Experts of a small language model.
Size: width 160, 30.3M parameters.
Below are experts of layer 4 (counted from 0) of a mixture-of-experts language model. Rows are named router (the router's row for the expert) and show model dimensions 0-31. Each number is 128 + 32 x the weight over its row's rms, rounded and kept within 0 to 255. Numbers have three digits each.
After each expert's rows: a language model's description of what the expert responds to. This comes from a sample of Wikipedia text that the model never trained on.

# expert 48
router:189119152101126209109134108167164133111086169150128140122063136118110155086138109130080111126086
What it handles: Taxonomy names, location prepositions. Endings of genus and clade names in taxoboxes like Magnoliids, Bumetopia, plus in and of after places or groups, and table pipes.

# expert 25
router:161110154094143125146104145142111122145113139129143213132091134147117126128136145124102103065118
What it handles: Name-internal l/e syllables. Middle or final pieces like -el, -le, -er, -ol inside proper names and words (Grend-el, Full-er-ton, Sch-ol-astic), plus Los before Angeles.

# expert 3
router:196126129093151203150125108153096134120116140159104184130098097150069116101109091135117094160153
What it handles: Word-initial prefix pieces. Opening fragments of multi-piece words, often Latin prefixes after articles, such as un, con, dis, re, ex, def(ine), ann(ounces).

# expert 30
router:129133167112169149137148132140119150106133147176099229128099147132100143084090182113129098138145
What it handles: Inner word syllables. Short inner syllables of technical, scientific or foreign words after a first letter, such as vit-il-igo, paras-it-ica, ac-et-ylcholine, alg-ebra.

# expert 14
router:170094129124127205147115123163176110130067119191113105132044112160114116067178097103092129124132
What it handles: Table cells and name pieces. Table cell separators, dashes and commas in lists and tables, plus country codes like USA, GBR, and pieces inside proper names like Var-il-hes.

# expert 36
router:119138129126147135098146082151078148147142132167150153106107117146104145087100107133063077088112
What it handles: Prepositions after verbs. Prepositions following a verb or participle in narrative prose, mostly for, to, by, with, under, after, as in served for, incorporated under.

# expert 29
router:194106121117117221114176111207176119122098173161130154096060102116129162091115092130125113112146
What it handles: Leading digits, plural endings. Leading digits of numbers in tables and election results, such as 2 in 25 or 2002, plus plural endings like -als, -s, -ics.

# expert 49
router:175085151123134222118137100221149142098108179154098141116049099104117162089134108122120087133117
What it handles: Totals and counted quantities. Nouns and words for quantities in census, election and sports text: total area, total population, weeks, households, percentage digits.

# expert 57
router:131147148090157173121136130189142138154112133150095189130107116117068167076146137083129121118156
What it handles: Space before numbers. Standalone space tokens before numbers in tables, match minute lists and dates, like " 77'", "| 187", "May 1977".

# expert 17
router:200121100072150181040143129201154140149110118173160130137114062123144134139138094129125126152082
What it handles: Ordinals and adverbs. Ordinals and sequence adverbs after the, a or his, such as first, second, final, later, only, well, often before round or place.

# expert 51
router:129097113124119185141179113151134167152136140131159170120110121091093150093077099136143111139110
What it handles: Year digits. Digits inside four-digit years, especially the second and third digit, in birth–death dates, lists and biographies, such as 1909, 1824.

# expert 31
router:149130123091059136152158128146143174160089162168154190116124105100102105131092135153152120141145
What it handles: Word-initial prefixes. Opening prefix pieces such as Post-, pre-, inter-, sub-, Pro-, and Al- starting compound words, hyphenated names and section headings.

# expert 33
router:145111122155150202100183080180124176157121120146108132158107132113120185127135094134101133104088
What it handles: Infobox field labels. Field names beginning lines in infoboxes and lists, such as Coordinates, Website, Preceded, Genus, Born, Coat (of arms), List.

# expert 5
router:192122105087126183101148097208188144127103167178133139138064138097109153077134103107104084140119
What it handles: Taxonomy and list terms. Words in taxonomic infoboxes and short biographical or list entries, such as subfamily, Suborder, genus, †, plus and, elected, medalist.

# expert 54
router:123168122115150155132155067178111126092096101199110184091049077072156056106134115113106094148142
What it handles: Measurement units. Unit abbreviations and slashes after numbers, such as m, km, ft, kg, mins, and decimal digits in climate and statistics tables.

# expert 46
router:227167156122146173162190117151123148103129157204072150168104127149126143145105196118132100129142
What it handles: Mid-word name pieces. Word-internal fragments right after a capital letter in names and proper nouns, like et in Netflix, ve in Ave, art in Aarti.

# expert 6
router:145135179099131170092150128146137133123089158107091098141118118056127146099119116102096123132147
What it handles: Abstract common vocabulary. Everyday adjectives, abstract nouns and suffix pieces in expository prose on society, health, technology, such as health, disability, different, higher, -ation.

# expert 56
router:154173122145131137155158131172084095143109127160132117146103144086084147079095107143062070187148
What it handles: Past participles and -ed. Past tense verbs and participles, and -ed/-ing endings, usually after was or were, such as released, called, located, grilled.

# expert 53
router:174099120130132198094126083192178151091086145144120158121032127112089178082139109133093085131112
What it handles: Table digits, verb stems. Digits, line breaks and pipes in election and sports tables, plus verb stems like cast, compris-, demonstr-, and the Ch-arg-ers piece.

# expert 42
router:183117136121144205134141105200171118131124157187111135107050147115108172075122115140104107141138
What it handles: Word-initial fragments, oddments. First pieces of words split by tokenization and odd short tokens, such as down-stairs, doll-ars, new-comer, prom, X in numbered event names.

# expert 0
router:126103161169201143132208129140125103153103147173138133088110136122102114095115110107151097158124
What it handles: Latin-root word stems. Middle stem pieces of multi-piece Latinate words after prefixes like con-, ex-, acc-, such as Comm-and-ers, disc, affili-ated, develop.

# expert 28
router:185140146116135192123141091194173132108103173160101153116057106123096158095115075131108077131143
What it handles: Name ends, sentence ends. Surnames completing a full name, like Moore or Callahan, closing years in birth and death dates, and sentence-final periods in biographies and plot summaries.

# expert 18
router:153125115109156207126130136186142156112115161177092139118033119082071170082148110125127084134135
What it handles: Sports scoring words. Words about scoring, reaching and play in sports and results text, such as points, make, reach, defeat, at, against.

# expert 38
router:097130124165089165073162131185140184154116102176128136166097196049089104140107096150118136126125
What it handles: Numbers and quantifiers. Number words and determiners before nouns, such as two, three, all, several, some, each, certain, plus Nine in names.

# expert 58
router:171119141111148176125113034158088169094124157161087133151104144097059113110102106077058127099128
What it handles: Foreign name beginnings. Initial or early pieces of non-English names, often East Asian or Eastern European, such as Se, Hong, Kim, and the any in Hanyu.

# expert 8
router:156120121081152132120149128180116157108112196115117162071099113118126160103197094122113116163096
What it handles: Infinitive to, relative pronouns. Function words opening a clause or verb phrase, chiefly to, that, which, who, would, can, as in sentenced to death, springs that irrigate.

# expert 39
router:216119153128112191114128081206191162107089178155083145123065115118095151075124104121085093151125
What it handles: Word-ending pieces, CJK bytes. Middle or final pieces of names and words like Los, ous, ase, plus byte pieces of Chinese or Japanese characters and month names.

# expert 47
router:194116135131133192119147084185155138103099163188101144088059126122097166078131113137094090137116
What it handles: Sentence subjects, name ends. Sentence-initial He, She or The, and last words of proper names or titles, such as Eyes, University, Academy, Rice.

# expert 50
router:132142132097152176104121108181190077166142169112107164085111116130152122082083091163090103138133
What it handles: Consonant pieces inside words. Single lowercase consonant pieces such as g, h, c, v in the middle of foreign or compound words, like Dasgupta, Wolfgang, handguns.

# expert 16
router:137127132103149224117165113203152139127115169158101152105033119094117182078167101120112099156144
What it handles: Descriptive adjectives, name pieces. Mid-sentence adjectives and nouns after the, especially colours and qualities such as dark, brown, yellow, annual, plus word pieces inside personal names.

# expert 34
router:182113135110139196113157129212173138131092164164122162104066126103124158085139089115104125089130
What it handles: Articles and election tables. Function words like the, a, her starting a noun phrase, the Votes header in election result tables, and leading digits of years.

# expert 11
router:146086146137136201143113109150164093145102165156088154105021084118112113087124101142119100131163
What it handles: Foreign name fragments. Capital letters and word pieces inside non-English proper names and places, such as B-ukovina, Roth-sch-ild, Uttar-akh-and, Yax-ch-ilán.

# expert 15
router:186136088109106140120125110152152135134121146133128155126134135103113165106101119129134069095131
What it handles: Institution and role nouns. Nouns naming institutions, organisations or roles, often ending a proper name, such as University, School, Party, House, Award, district.

# expert 43
router:162101197129141145174164129171108119137108178181112120151117151125124132106120090096137064116153
What it handles: Place-name first words. Capitalized first words of multiword place and proper names like New York, British Columbia, Middle East, Early Miocene, Red, Green.

# expert 60
router:143161133171150170115124099145141108170056135201094149133132087068119111097105114135135107119097
What it handles: Month names. Month names in dates, especially after numbers or in and on, as in May 1975, On March 28, 1 June 2013.

# expert 23
router:143138141092144210118145135125120167146075122156118096138073108114117101101153136153129080139123
What it handles: Media and field nouns. Head nouns for media, sports and infrastructure after a modifier, such as music, football, TV, rock, Street, Railway, border.

# expert 1
router:122111146117138209106163103168144132105083167189148120101059097104097163059124131118105101113152
What it handles: Mid-word pieces, years. Inner pieces of rare words and names (Be-hem-oth, ret-ali-ates, Influ-en-za) and the middle digit of years in film and club lists.

# expert 20
router:095115078117165195103134168182175172143110166174053105138110136109135156128168137088098115115134
What it handles: Table row starts, quantifiers. The pipe that opens a new table row after a line break, plus quantity words like most, more, other, many, some, much.

# expert 2
router:065138133159106147146131128174150177170118149184124173098144134120110126070133174170056082095132
What it handles: Mid-word vowel-consonant pieces. Short word pieces like in, on, at, is, ay inside proper names, such as Ger-on-imo, Sard-in-ia, X-in-jiang, Um-ay-yad.